Experts of a small language model.
Training: a variant of Muon for the experts, 389M tokens, 11884 steps.
Below are experts of layer 2 (counted from 0) of a mixture-of-experts language model. Rows are named router (the router's row for the expert), down (a neuron's output weights, with its number) and show model dimensions 0-63. Each number is 500 + 40 x the weight over its row's rms, rounded and kept within 0 to 999. Numbers have three digits each.
Before each expert's rows: a language model's description of what the expert responds to. This comes from a sample of Wikipedia text that the model never trained on.

# expert 4
Description: Bare space tokens inside wiki tables and before years or numbers, plus the prepositions at and near and the piece (s), e.g. "| 2010", "late 2000s".
router:470493499494516457460444544500460523484529473528523587539482387559497526508488476484536543501503493506547477477509544536536424578529537508499487522501560461470481453587523476553439495509514499
down0:471465462513508469517540475524548541483504496470467495476471468433519492456520509486492503489464526500526550456466511462477483502484510494517579497486473477542565519519494508558480522434539537
down1:503475521519583469572476529492455532546456461536590538436496572444451520487482485561528563498454496528406537489591525466486476502527435434550477510492469511519478467524544525502479506535529467
down2:495438520501456491512453558479507528571600485501550515443517440502543498494543516545502441476517520512474546513506453561514530573512494486552510478474459485497479444525550564492545495557503518
down3:528527500467504590538505488495511496483468548446535518508583551519461518517494466540452522561473501531561470465557541443509461436533489476418528502511545464459498472497563511515424436499605480
down4:496488480511486510491534541524508499532428493523422553506506533461488510515550467498483461424557557421590529509501482491518514458464536468471482493438534501495494550507594478610503510563458518
down5:483530485504481497476510528434457564506492483465480586454486525448475477457539510490543536510562551545492494463496409457488537550510500536584563413522500523412546547480492464577547459483469544
down6:512530451409461462582526423504457532490470453473446498526448488487501530460492502515505451530471502498458524516464539459497448421564481493526487534483410410484509527460500442510437455555483586
down7:428509507507428542513486506498367458499553433486409508510511486478446521452499519510443469474428465466539487554480546533514452525551476451496490482502548463537514465538550480464506517497476492
down8:388471461525483476527471510476448486496489527456487503480546479553504510530481449516475572521496554493459533508513460595491484496465407510472441515431497413494511498504557526510503498493454474
down9:393479455481422497467493498548518539440497495508469483542547534528572512493526481456505596487517426457583471485486484490540457498579609509520545523441494552509514543534529500551499495534468514
down10:528506493500471468545467503512467527475649539515434527521509477508543453439499520483522454560534480572455468561488462523546494524519526455526528505522513439491474518515490510569578590559506486
down11:537513586487467474513510517478415529529479477496469519463476451599519558520536453525424519527554453490526483499582448478487397511481535505537524554431514524523473525502448501517489455481482497
down12:512469532523510498512447540435425521498490517478465476469496557516504466513487501479508549463516492476460447433531486524474466511520584514445433487514488582477546481475549490477514507546534465
down13:582504463532519468501510521466422522482549485497482514471456515485441498504468527459485429457547476583521555491473568443420485531529445492474492496502502570575460488440545525520570494468472495
down14:462512429557526519497535476526532498453488446528501435460581471523463568525462442469435466497560501588521531475486480464504515518493429504552501435546513512566521509518476524477501569509447532
down15:427458546524483629488522484487482516477530538542463436505499559450508466536405502463508545481545478458520549485530454406502469506558532469448517511475457451509512498528553518480455510551546525
down16:489462528544521476485503459413462491513511446476528519525577496479539466468514492528497470472512513534481544536531479557518536556555513485502467504439524557570432409408574507555470467434509482
down17:532468529483519508478520486497456495472476475574494468503476564509490464534465447481536499408505581495531480428474523503522542453563410525493524494500480472476546539475494475506502511478520500
down18:490478475547510551544518457513484504580511527551570530491463536574560502454459485421486479578519486505542503529425505458480495455478458437511482477510520524536482506532482477503532524501428477
down19:526439472460523404493525528421437490448513505517455459517512454510501486562519504474489588544478519447551464478451480527481533607489508502469545516484465448522466570485538477502513484474421524
down20:442583445484506594482545466456407502485462601463525506530447409434440522517559520463507470489423415470544481493487533487536625477586502484519499494536511477447441543444527462505501470551505508
down21:564512456504470492466518475508510510510494467489526497478570498479421495509495524502483479503497467487527497496428446499540540501548571466516518524497513510429507489455504509465549528539482493
down22:549505546483537546522564553523530486487453500503518519461618494582518474543472505522465551467520430497499486527593488537498470551504509500493511525485523539434469544460521530536505503461463490
down23:518559534462552505482459538497560455562498479487497520457537510558429476518508512527452487449574473508465457456523533482511528487550510576510454484506514536572537527546484492473456504559519535
down24:488465439514436535444512458456511510507421514519443478485545509521502478488491497480499513503447469477503555433557485524463494505531553443511587418500579458532573485471541529472542469476464513
down25:539485563429467500495526499424431469500474472457517478469496570520481472502516453549519559493565519454530496523517495523460453481403481536545503463491496495547516538496576443530491489454515543
down26:488531554530504498517539553445480496482503424425573507532511495525434512560517565534544537511455454461524506502476494543461542481464467466503512647493501497488485468443405543519503529422563488
down27:390563453500527504499474464525527502431517522470534450498497481487454408517484474515478512508474511574505522492536413521504458464530538489442460520453440466505486504531507572590455459468500480
down28:506457456533509522535547480519522529539524441455564460449491517551520525512482474505481549486516487545525508510548466586486490459525473510490493513516511475485417501547544430565466455567547491
down29:487467576490488525479523513469496475461487495483545457472552525523518462511490563424555559506525551443456463509471542539483562454506476520569458499472536526506556506494509592430519557578475490
down30:523458551517502499454502562447475469542519393451548497494462470558487484456529477496447493505462551564572528510516554518511482471401517509484476504489432431511544531488545466506485523541442497
down31:503418542495516507540511485461464546414456512502526542481505508470493499520497494427404449489481458480517449453449475526513496523474457537476528526499533525535477559429507491520482537493585489
down32:502470544562484469605501468557490456489499542486555554564475536513539532491551484476552482514494452519538532486541539490482499525506514492498563498492546518438510454464472452528492509538513592
down33:528497486521474522549417503558543519406485523510471481506452536558556561519520536521528489481446462517502512607583472440532584523459448482457533465498462476435570499459429446463441492558443479
down34:535510478404501471508592509516588554557440575563486475471507553535555487484487453446479546559511495483520484514503524555482475458472540459511427457452525489502516513532507526578443492503510469
down35:573473520491548475557444510523551438453493516490544441540488508500546436574478530585517505540458433480549480472491511442533524526473465505526538526504420509500483443526510484530524453552437508
down36:560509489536569432453462557519516474455556558457529462535523448486493434514480458510540460477480476480492499485518478507482494533536513522520525508473465499479520489499512455422501447522492485
down37:456485570478465436524447566464499516496524527506533446516510582485496437471517456477499593564465501520522546573488434505526538524472533507453475441502488588515461520421542590559489528552488552
down38:447484537471499562400457493521537468533491535523534414450552548532526432461453518515466488449494481488509525499423503599449495569488495482470523456537485487541483539480483477541534492487463453
down39:533529495543603477498532549531491493474467519470563532470574464548513540445499533553477470462505466506549520464554489453414550526524418544486501434478463506555524552543552633498489574555556555
down40:432446472491467492523534451509559442451467521553456501487449498562491519465513452494513467482477469435524490494468563556502506463431501512496486510455492418524528577586470507483521521478541528
down41:581456488568469440475551466519438495465555469517529464402443477498427532519467491469514523425545517553525529450461511475531458416508524476474567423413556529534480500504502523539456494510510557
down42:466513460525467445504527551546528519508551527486498521411471474497532475424528606478516448500410548491509505426449498507478489591518436539461443420470546527433550538604469493509596531460463532
down43:473503459520584530468524436509521448461476573468544515512566497503466500533489493477498522515468523402482530540498516531511473449470478463507380478512512509542497533476530475522521540469387436
down44:523509473554496507518507462460485468563464477506497550464544469601473526519457590524549476461538534490441435451516500509480453482449477478430525531529560512461470489601470425571522473487531550
down45:475495474483513526464403483515532492504497480346564440508535528514519482529486525463455529442458435536448430451446528518480405542550522526500459539439468453542514508498622496542448508400536502
down46:507505489583527487508479528568492583543494498475553510488423480514513462501507439540474544431445541477453472525436494540567448488438526561513493519595538508570499497459535496381478490438533504
down47:507480475407553501507523487503503509493453529527486510490475462536474500564501444503485500497459481497555471442563484454515530500556476482502506473508481502501572466498401531536441488520379532
down48:539470472496429451487455501501522466565578473500461422440559552458483410522425552484476510440482449522488465513522461451418492516539508477458556454528514569520493568506463478480495446501529505
down49:603500541485474490533518497480449563564453507525442557534491505473569524499543498486546534486490497489500494479539483527544559503535526451473503526524464514517447540526478434455464531513577497
down50:538512481454516426606424478516503510494482518473575510509459488549450504420512523458472530465459443530556536476545460450515462489446515476465432450449455504474480548531456518528509464500522516
down51:435517444528572511384530555444502483572522490497482522491467498509565461497504465499509503490537398530501569476469407495549463558519501580450512491505521571470420492528503476534437471483448527
down52:457553471568526499498547419411545497564505507510461468510478550554501437434526451532578478465484483479459475490509451500479546489547504521503525537479464506519470497483520547517435468500465485
down53:501485450572525506516511432415417505478491512428493537472459519503493489483515521493466429545488522510459538516504430466493461471521559579502459580491573518515488479515514549552473500447514538
down54:517481505489538475513480504447506467465514440532471579533514501553452430450622465503464485523527525504466542510478476489503537534520517495493476542456551505446534482442481547528489508524534515
down55:552481550435526539506535484504468530509595468516539493436473502551505457501517513439494534536494447473464526477411545483471461466507522493552459448513508521516526526501432525516503493423511572
down56:476491479558552474460447493462396476462493461415482543517575493508444468447480455510475501526511492529562494518499502520508522582552510495468481555471544491539468490539476502486475477542515464
down57:513513483539561511629439481512451479519512512539530548490454505567475479413467508484484489577400468479496499435499495473516529493454449451438514513488480471507507558506551549488496515453499500
down58:483584516536518476560481502447497529518528480448499525552464527491479564450504521506506513443494425548403517501454490442514513513551493438501453518569449517439515560468455487557491513536521471
down59:520534494473542508539449524546506485513473467515479522515527475522502468591505476458566476463480507444532510471449536496503472506488485483521487485535502481499525513500479499520468507505443505
down60:548488526486507451449480496495518456501533473473496544585465532407482528576559496548466570508491401462488495440484476477459514540470514525476495471559424556421541483513448460558542473542507503
down61:563505461526509488557482391456449520536513529594511525476482500430410449555503574476482517479490452473459491525576556503549410393425456462499504467491467420429501480494478451488459469511587432
down62:523486486530507476527464572510446464460488525556487497425477559546564521548520495507470432427570453504514504555451506441563531580526498513455460504371477511478489525527533485536456540538484436
down63:532582457451503480485638504521501506544515500542502405524502522466444471412486573537505523441442454479554517445446453515561520470487496501463507474463537511509550514484514613528494541503470539
down64:418484509551452547534457465460453468630481557505417520520487480571501390459509447461473582551452476506538465543497519505520553486512477402451502547437545521577492543477506519578476529524487474
down65:509487481476474537622495501567552437462474457541458544492524514464496483525487487534575444424512492497506452524471616524479521576521529472494462505505435562540546525508500537493521524532531501
down66:471473498456490520544501494503523520528489458528509491492523505503460539466539528562492528520527482508491477518444451446483484539518474509541512490537539462522549531468580563504427500454531521

# expert 13
Description: Commas and and that join list items or clauses in running prose, also or, &, while, when.
router:508488512532455437506466554601488455529516538550492555513441494566550536569501482480530504575502507500522458549509472510477629531482463525470460498481479506518545509502516486523500509550518477
down0:510496462450444474509400586540457538515522507528553492501490498519507559527532523525453498602523497504502467486453533525524533545528423434511524519531460435465508535580514486396521500525497470
down1:536469507516551517494435445456516548480538516453554511528463483530428538532480510515469437535522509548592575562486544409482491519486475516525552476506497494535456487482431547414543506466562474
down2:462465473454559487420511460537521549497452545499498533483465486501439564530501436465501470470581511557473557490481507563543478508532487486513503473489528468465496564507455509499509464501475526
down3:458479476475499507482480443562546555525450501561585483458534547562473457481482497458490538476506533529507533582488585475529519548516499549578558462513454497538550503557500532498522461512450496
down4:534567559520448488513439505431541476504445546487462590559513484500521567520476466479598471501499470501501457520447533481516469534419517490405522392495466518433421528540510502468465561534554468
down5:530443497500444469434521462480506494466529471522442480453529471523486478506477485496475512512564528423539477529488548498481482505447490513563555484439517529535505511537528556532497533508560443
down6:555529525505587526428489503549523449517542461490484547505545490500544577546493467532476464562517510457509543532524436574557498458490506549482589467555532523527566519472570499551506543557507466
down7:518519388467481412496541498518533494537516455435493461519446443508503457481513502453604504474464510505505480470501475576503495463560532510475476461410494515388530552497556532545471571425428562
down8:547534428477520517473452490527540424491567549569482540533535520553489456559487492483543499444550524530499441508526468501534488566528558479504510495489528475555509408577523566563466507460494507
down9:527522498475510530575479541484449524573404493557489506453484539539407480465525445496485479547469490519504483504570452472461497451560531480506546549486569437499544496480511449498476515383435460
down10:519519521506413466528439484508468502542524509552543536525466536472514443464447617580577554490602419514512478506479512472452482541534499450443491488568508461478480496462525502530516503523465484
down11:514543455530473496517503506524456474483541594573502543479492485464504447496509506449513477511455493605491541519468480578433529541554488446508520503547503569490473484507509499519523478451565451
down12:511436478526446497452505494527513506459473468508516512473522493598514508557542511563539560500518462474507496480587501610502518498600408454512497521465526472461530479475457549474537516485524530
down13:473517513516494480506497498505523459486531425534472528424454465442586474432472483500499456481445450517550559513509521581476497529502498470473563515456543469497511454493502533504498517443466507
down14:505506530446406442499523487516496462525525486486442565503540542519560410520547489483518490471524479537564515508525475500497501542432562423500514521504577549524459565489507502581527478496449544
down15:412469482557485544502507513447521531481491482549490478472466533518494532464550504487496467546514479527480488563528515463457460477486538498458444466556484501498582534422543513492549545530538491
down16:511429472419531542479442485505451519500570516531465431519470519500481520538520484542509553535534532489543445463505504419510502527481402477505499472586529471544524463465472508504512490508579440
down17:510482545484471567469477419518484493480568500506480565470483508545468618422526504480448585487558595431564470478509546483368463493541443504568494489551462576477522507448512539502509496456497502
down18:468523437496450506478484453487407515453520472524524525456517537500536442556468554468479559488454465464440506518492484572575506463470460497503506492421494472479507518455484542542454466467542516
down19:477518528558519532442505552487487520420563476499525547474537489470504521445494453428562521468419594470499447467525498474493490500541522503580492516479549527474484536546502497517516479525555465
down20:448439486506475562514473489545567468548482479443518502544536532550538492472531423588494480458492480496468575556479485578476460522497559456492427468590528517511411421627499460552476472469464536
down21:515436467567540580518523444493515540476536493582510542531519531489482522511492527576481509506534565450437485421478479471549535493549557462490469420463534524545519472510415481531541463504536499
down22:491484578472523535546485531475535508549514520523439517438461463510491507466509550542485480493470501432551566521571447491538469475489469477589480540511472478442552476521531506447459491534440487
down23:524510521476527534506452475451459537526450532511540554483431496387509364513520494489574517549472491500510418544532525463488591516525506517501468485456440491445428488425379523525487542471469499
down24:439511486490508491469575448516487523513470475573521468485483464526440477456534390464518475495559478449490512454507510452508426522527462535490454462545449471490519432498489498500447532494518522
down25:467533454527544474475488506505566448546457506480492453479531489533445522428539494552484519390465467534513482440543510538499487496455465538463495538566536561514504541482516511508467503437461516
down26:493509445501534527460492490503421489445438472469504438564536468427505555501455477496538437510438573535490476455496397574515536462573469502488494512495495548418527496453503555484518509463506505
down27:542476452573455548512522458506487591497589574443554495502511479453525460529493539570512575567570517502515543596532475514459499556530515486488456536522410538498520470537489571538555481478447469
down28:507508508493506444531464524537491481459457481467523548480493515588487500543555571448569519527472461538513487515493515506409588469508526540498453503469461456452471460505510544490540512518548503
down29:497632509519489485537520467506491509459495493518473473545483556479546473426508521503531532518471565542525468508565478468493418516513483498440444514448467422476441466500416490498494537546479423
down30:474507441488516540533498489476453448580486481507520478500491566491452483509463542472479523547485459504512516411515522486467578481450512430538489460511479482464493490646523473523563514586592519
down31:481573495477477498488428563459540484427539478437504502464492464482495533554505467513507567425476438444455560523468432510469560473508529586476516484535536563522400533514476487475490508475507473
down32:515483495481403489501516453490463488523458491455473550472532482456526496540506468537533447453524494370459536436517520501497573547537531564460517438489571432497513472426452452481494508500550493
down33:564488499459490476478469416488542551492483522484474565427515428503524468528518473535455552510494419463508524520514536497445528528453514555453506518464518422449490511513430459497561546550472522
down34:548470507532487431466606464539401468532578432439436542450485453546516531478532461469501427441554430487487466536507496484449465505557477465555454536527530501467476489443505511529529487534502565
down35:543483465548470487465543484474485515526483528538462484474552490448408483488447479499435530488574375464539484441503514498545559506508525494514532464475456557520457488588540487483512492511411447
down36:398422510453495493509478441498490524516507494446512432532473516467568506465453522514488499525470510438421454512490513531572523515501500583508495475504486488491443584578499496447466425486474559
down37:518556472458503532541402524446554501461579576478527541504519561529499528575554493550493506428541489521501527548449552421472424475456454494479496481482477462557581458469467489480477513480474528
down38:520502475504552518531534484488541524497483483494448560548499488627466431513523490515453448460527524506509486500456534516497429455512450510552539480434527529506454523517602566487509489451525572
down39:446502459532475509511458464456420484485441468460460500471531496552480620476432523495516536496475392469541511432570408521493554478461509463490535497511567482490490522486514516500504490431546501
down40:564424551510483530483487534487546502475540485474487466512517475491467425518483420485467494482465463553556527545518533440476465484564494488493562551535511470529412510579459524455513552531502497
down41:513472501505456536443527555451483514484487485455538465498519623554530555533513479502532475580522461475626591475488511544584456550524427539503447456488503529540571547475499536543497554509501537
down42:516529499566564559555532504496610534515481516570438519522512529436493544464466464480490506538469570496511468502439524471546463510466448472542499499501554433556538537536497502473462537522513548
down43:452543466517533439478577483491533474537490555505575534443550507537511420508470484443417481478513476456497534568476494549484475544469489435482563571580549512554503509533477493481507468572502476
down44:464448439481532486559442463558460491505533483485460484468467524459408427563474462494441527459444472521521551518445468466437510502557512491512546529473500502481470453465434532504531522419536495
down45:489484501456503498505450471532533518568499489544483461469487505492458459520489462507489495525515582524419515496539477468454524490540478456485556483550557451489497510490549429473495556520509493
down46:489500443498521490553469491526460443502569523469521527505559505517518465442575449541524501500485453425549472465487439529478481467543528423399511542523509478508518472526422463509504455498457522
down47:481550534481493444504485482486521469587519535499537474576546476449461456503506494462485484505527477511486479471425478483541578460500460462526542473551457470522506468534463522482503499513485508
down48:495563461548479518498530483527474504470432482458502534492449445500513487533484482394446407440506460514457426550497441522574520488538493561506532535539502453461509503527511430477562468479446546
down49:417495493482517544565400495448439501528506491495485470550583477488503468555518531484495523505473463475519473512524506428472487529512472550555518473448490507489476478441487521480498490434461539
down50:468524480397481473485468481548445486528528507504531503486465449504481504446560437492473493525514432508517456459530469496522474602448429536524494561456554529471501586454451495495528508522552516
down51:530479525551487411561567467506525476518481483410581499495537468457523556447458468541519534566499544484555463528470541487538515496500507557514488502495504501489618493440531476481501493554479495
down52:489509481499486495532446484554429538555485452484489460460434418473480536463510510457465572464476435512455508487511469520507604524489495506554472535444483492483496519433579490585450451521523506
down53:535533449512475555576542516483501445490472499447418501544491472528478553548569506521470485526514536587521448468459469527500572570505477432541510439526550470476553513378605492517503518499492547
down54:461465429474520453523575491570555547490428517532494594499447488548490575503522481494517535496486554498446509531569506533484467524478479525562531410489509537468526432467502476485483456554509575
down55:561550520516485546456482533487515525503491509486504510563530499535502543481403544491503495549486571507513507551482485432564470484589552535595504442518597569554515471480509505521469465528509522
down56:485511485469463485521451519532472503522566512570546505520440586466486483469540533504472524484504436483498544506520568519464491496561449451471615521517541538458474579501537491480423468547453546
down57:522523482507515511573547534418510542462524507515504462522522444466537501520523485548478508514445516509523572546495516481500475462532550486494485438468482548464478511465461560486531503469539549
down58:473450439522517511500468483528515414522546484412570500525529533452555514485564489460481534545583540463520488500494491540498543502492421571445505513482418562457479503524469470548454507463517484
down59:550563501520537484500501522450544470508510487510522513482503499555545500439479538586551537505500571540406478483549521515495504497501508480467530475483457450449535588521571467558539538445535495
down60:495439562535512547505477537491514573465585484577537512530445467498532507528430483484486516554520572459501441551507560452527473533519510520532374466475541478468488434566506485487478462520496479
down61:487538493534506543488545521485478499501488463503513476509508496519495520462459570481464497471504527428486585545531510482495467500496537515539503463485489504518486443554537455537546509482485497
down62:496484420452535463478456505473463493481513519525534528459505445490518502500500503548422521528509477455454525411396511492481480540475497573425517498453564459474532483538512442437537513465488590
down63:497507497516520449469463451490514528482500529536510580466535561468491523529503528501466491549528445508611550512478485396491552538518335530469531524508460466537460513450450573501467556522541507
down64:544474494530502457449492450465445501502584421524553558510492504521418501436464513468438441442551463501507493528512462493477484505395470557480506563399471435561481473533434472531557546452544577
down65:492516467543529444555472505451531423525500547496505542500516471419465503454471506481466554467526520523458505474496469450508537529479464435486549555504474502479424502524544504535487448502443463
down66:475455582516545522496544533569505532511496468509467528552445448497552502520514519434536521540478508536504500609448551547510439474571530452536465537530506457526443524544481563529556472563570481

# expert 5
Description: Short capitalized abbreviations, country and team codes and symbols, often in tables or parentheses, such as US, MF, EM(MA), °, LA(O).
router:509513491503595508530454524471410523525532447496435562534499530524469496547554465544548455546501464486569514497503464431548570519558501490491478528438516503573476505522555514553481515464526500
down0:522459549515526460515481500469499518488504485559530452512473498479479502563539527493474508503507586512459438487520413478518454475513485488475519413499475508497416469526551472504491462479491468
down1:534488450480516526616489416497541571461488491508420487450454541511462461554433491560505530494533454499504446491510513533514547552588530542531456475513495485483459500511497537561528518460585520
down2:531463466503449540509539568459519471418548465552541529523476506455558552570553418527516459515527446479534516509556491499571525495510505464534528431560484501473569482505553535509469499458536452
down3:473603473512524602463540541503477497518542491489521560431484515468518571466509472494489525508471519520443493552518528538520526520568548468485537522473474411497490523527514505509460482504479510
down4:499496464544497478543478474458480499486505537519496470499540451494491492513442528431539490504454527450460538511472501557506508529546599474454531479566546584454521502502455446544451518508493421
down5:463483456540531473527488461425512454421568462521499492526535541514428458529504461454532499542522545467475504511520506471499548410530502513456424421485536569562528535446474514466519438491529442
down6:419528478552517588528536470464518529502507432468498524455489459461441537443552554493510482457527475501567512467498503447480529572439477452509497412484488528527451486509528521490479490536549535
down7:493465544461537605489456522474528534500508484518500592533547491441456468512502429512495465546560525463586577477551531468459521460511486455420486480494458556586488497509517465552553486438556500
down8:485505519492530572515467552498518501490521472512516492451463530451441493459574471538564499453506470480501567459510460446526510511479545449461510426459513520512493421510493466507534520504439480
down9:464516495581500501568556487484517443521508481409490526516508524525532542517469536531471526398414529475503510562556459492499470420540495501449505478538547427613538484486524445544511470431500460
down10:499384527478456531515539453509536495440528555486534516517566509501476545577443501434467490540535534478525533460501443532492500549482526519495474418557511423545419488476416542556495486515549525
down11:495438525548426569524525482482432458499487516534501572461500480524531604512488495523475431477522478453506503462482480503523592487500547480604456467509517509517509467461493502461468521486521439
down12:531509567489547525561460471510445502530453446501470523562501462508573510501525481510497554449435512431531563539505488495537455456447518486552516507412533494550551471569424509595507462506468459
down13:521469502477521469554513510528526533440549466499533478430491510477451499587545484566482426451500449516477537520530521356553539378517538426512527463549499447487549504534547458480464540476524523
down14:425465482536531553487444460472452499498466505482496541497503596497475553405569487483544472587541501475590561474510498463587525452483514457534503534464505469478470536446503537490485486521487565
down15:436523469489434530436537517511526458485509510575473577521501489494415465411468497503471513555500540422457552518528464480575436520523486508553535459506509524528486506491446463571467488490444571
down16:565528486474456430523541492504536502484454500463538506498527527566519512479448602469448605471474445516466469461456498450468485474470540522456564475518525496449510520501482530456505489508505461
down17:484456576485530505485482541438472466467494423485475497518503426558545505479428522485567514505535503474382444475522515561562538479425484506525499542496518567531524566592458479462476505497483522
down18:508480519451546605547437576537439470526429498547488504460471504526468558528511488484558467505508479429489526478562522482528451483472517425457584476469568559488499516578591491466514489474471537
down19:494480501449573614473555484451436519534495523498437525492494525478488489535466486525484535508517510549455500457483527446507526517493506465516530507490487507491492427557517600461591468548570504
down20:490454421493432523547463519435520420521551491507502450510409541528480515473559527526449521530544526482558439441521485541480454509470572517531535592490496530447547395485435426485479521480508512
down21:542505526531521530544561486495534405462508454462505523560506494535460523499532514508605551488482525489485449466564501490427556575516388539537501489461475451489597443498492587515555559517491485
down22:505535553552454521560480455484547506461511513539447461456496570479416511518496516516492526471480511453488441494492505476501493513497479505524525424517497490464511494499492518490500485469453538
down23:547472493503531586508484502445462495453541492436567471541496526507494539467473476442448513524458502470512390468542467502488542526499503554485521533493494599502481431478524544444441495520514514
down24:521558464514450549495467491536474497541549465536508488509525568502451577514484454522532566452490416520427461461580486483501507452527534493475498407538525473531486495504549461512547479595558540
down25:542481507461544492506479460541549455556450522470421530524499436481437531529413439533496522506487521472561523590550455488548467504455471455481546489441485440497560561540466455500479489531521497
down26:510461466540527550471513477546467436461590434460532440527489535510450548493543489526512506568490526528498467479506494486460544521504487509522490464494472517437428492491509433473457530454541486
down27:477481511464459515550556527493447485421516532507461473525508495466481541551483486484492450549510590487515524457484544538458493473484471425567545474536469495532480531520551477461616517482559464
down28:440459455508507504479483513514595549539497488549594593482576550531498551528537505466465513469532453478546512528478441466559519429529479543516483461457553381511511463437451499524503501539501423
down29:503500458420512485524534518510450554468487560549473500515545434517458477544541526475445515469570458501537496416427485483476491482511485490479517514556517541530495516505542503608526529468582494
down30:506471472493512546481473550459536520504476541447421512460535493534492539481480529467461508508538534486576490477490422437476519478530510413507483442553457486499462407514504469538481508599528464
down31:482553520565499466548486456417553500542465532518502492509488525435475463456566501498481582594524474546481452510528491542514454477483531587472520532490503557462527522516526453471489532516474477
down32:454561460453535410534484498523548444464489512525443458470545509461472529432507460461451481490475531462425492523473505505457468515493547484522509454518510483455487473484473429493546436505497471
down33:490573512491549577512533485444506549519459509517503495502466417453502467473513506588495522487481520502537500577508526400516548434556504483514524505454501498489405512462507502469593510467466501
down34:528520428543536459542518523466462482502550514450519525590480510570471467570465411506481475513454456532479528475473424465528628442540578586519505493516476492534423570486531523466480486485488544
down35:520494524426500474541500483515590551424515484436431513469464561404536433530536484515554468483493479504480544425497490458537545559512433471556525536452492507478533502548506470526466563522493492
down36:516520523430565472572514426488501446550467482575452532480557519462499512524495489482556509474505560555530527517487453509506459466441481555487548494441441457532510484515474441562488542428434505
down37:509481450484597611519542482444532521483451495466467421524494440512445460460489509482515496503497527535569526493361492476502504477463429503445491512418504469506534542505444514490481489472524435
down38:538517508438524519447493492549466433492474549416551483503500464563528524532461541477568496534521496492490467540463529491543466534557513490433478463504527528443512530580576515548554606455531554
down39:489482528509456440516538458508542591489545526468485490444596494442443484500508495461433522504485522499522466520515488567512533441479555556528512523456505584524497553468499522418574486522526478
down40:552455418648500523553500555425502438506555514442532580568472597527478439516555447512526504465482413567518489526567521559534501512505487423465589491442535450489503465466581479479531495469513503
down41:533454453434567519553533513532507517484589491574580460430499514521494510524507561527458525464508482523497428527577437462526460515574512500595560495450560428546518484522502478524483466480628499
down42:505487513510425476558466517508576545433471517513525439511493511561503513451493461500498473542534599518504492544432467515463470471525523557516462455508475499464497511453496544477497412499531459
down43:535409574482492551449571499494472505485491524423491465531473429513544488503517499531452487502476497504541543572587506502464495488471553473514523488522440427524513566496465510551510434539484486
down44:571547521491469526489522549558480467499541456493429451528555476563467580581538512553419471556501442496504463582495532511487482536485530483529504528546471529461460543490535489440486504459476448
down45:506510541464533602567458561464506444512517473514417591487543484517490483502545524484477489474495482477469491480562554514482487464527486515484520566444465473536493594489530460411525481534532492
down46:465555475527512490422410486504509520549485470519437543484568515440502515447434544468440569480564484518463452491520465485517497475471466442511559482519493478474410533499461464491484528449516534
down47:530466446539515503469452590454587488501461498455416472540482499503406488566467448518461388553459487500500521492553524471542479499452585478575587458495541519496454556521522446593471500536515510
down48:500513513468537564520457512464472583384514543540535550502490473491492492482519513502449563457525434528565590451483448528535498544476579427530464466536534482558490528431546557537484483505508553
down49:465477530558488518512555489469472525554537516488455462491480516602511514468513511503502475423467489561521553499500491509487501548495528457544569568471522491520461465531464499467415533450484463
down50:479442506435499570443523499530488489464462403477470527495568561524474567511495535501456506480496498415469543522576530398433473510527508506491571492467533508561480484477542515502465465508510506
down51:494489495379515501543482517512495467440474516468496536444474509538463479486512542590570463587574521462448435493502474568522463476501513508516487551479538497521558485535413542474522489490495470
down52:520473444529537583526493525472463531527480502469463582470483495492474516521511550535490482429540456457510554426523493506573495502496529488426532466487495562502469534522492464560526471460507532
down53:474484470555478629473584581450562557519474493470535461520452545437467474459523556466495479516530452472417545528483492451523573482473517513523543483618472571528528491516547491517571499528539528
down54:475498567514495552529449483474454536563492524498451475529489544554532518557506471487518535481483550552429475505462557504506498620520543487531498460519526473518535548529573458516506537559518458
down55:476515507443487457466466419508506587511434537462518470475534460505482517459494543484457484501528574521538366556449460453484517457483517396490487514480511490530520527549536478551504482524436506
down56:602495513490503530535492493556531485551483480468535534474573463510549389475511450476512475468527559537562491455483563514505492516500512516494520481475565532514480477504510495544484533497502468
down57:487441485495535526467479458486472551467490494480457492539556533470499496512426512531416492480391433475486397427481452498582457529550499471504502577497490549471503457504502499599482479505483544
down58:517463513498548543506462498490548533548507537443485460429446535480523529582497468542431626484498448502542504466453459455527568540544445470496556470422442522532543566503546516468489473456504441
down59:478515501517489449490520517499609474449505514392528495462533433525510540454445525479480552526445490465554455528500536534496500490469526507496496461545480487509494455488530512418491418491461523
down60:517522540542580479447519547545459504488480512506539510483524406454462485500554449486532495508454517495480542463503537447521490483473488472495513485536523510472410504485514491515469556490440484
down61:529501460508471537509478516490537558465529492540523485521534501494548461492531468506462471476503520481524528452477542528517471540524462469465528472456468505510457453480563529496497489470512540
down62:465504518492616592444460468483458508482533478543483448556503567493497449527479496507479497481507544493528524495484415462583511487543508518470502508478522492584536512554494419504472518452527466
down63:556502549493534461468568500456440566436505554476490535481453501537575478523416511498420555434471454421477522513459548484484437520504486485502524539539464451478438496490483512468494440524512555
down64:432471558426413498519513545532524481503451489486517466530465559475499427498415524450509483413491491452521554488513475534486480475513607503500552502497545438449499466406491552456493472511534523
down65:490504545451473486489454495472514499499488460535438454516517528496535526474466544486503432501457561447411480491450458542489539519440486463453546456501485490479477544507414504443502435479475511
down66:514540512501512477532442484555496558446475459485478479487493523501559495459486413502553502462456509511513508476520496495466540489520523472472453520523500479458456508456557552529417518456524504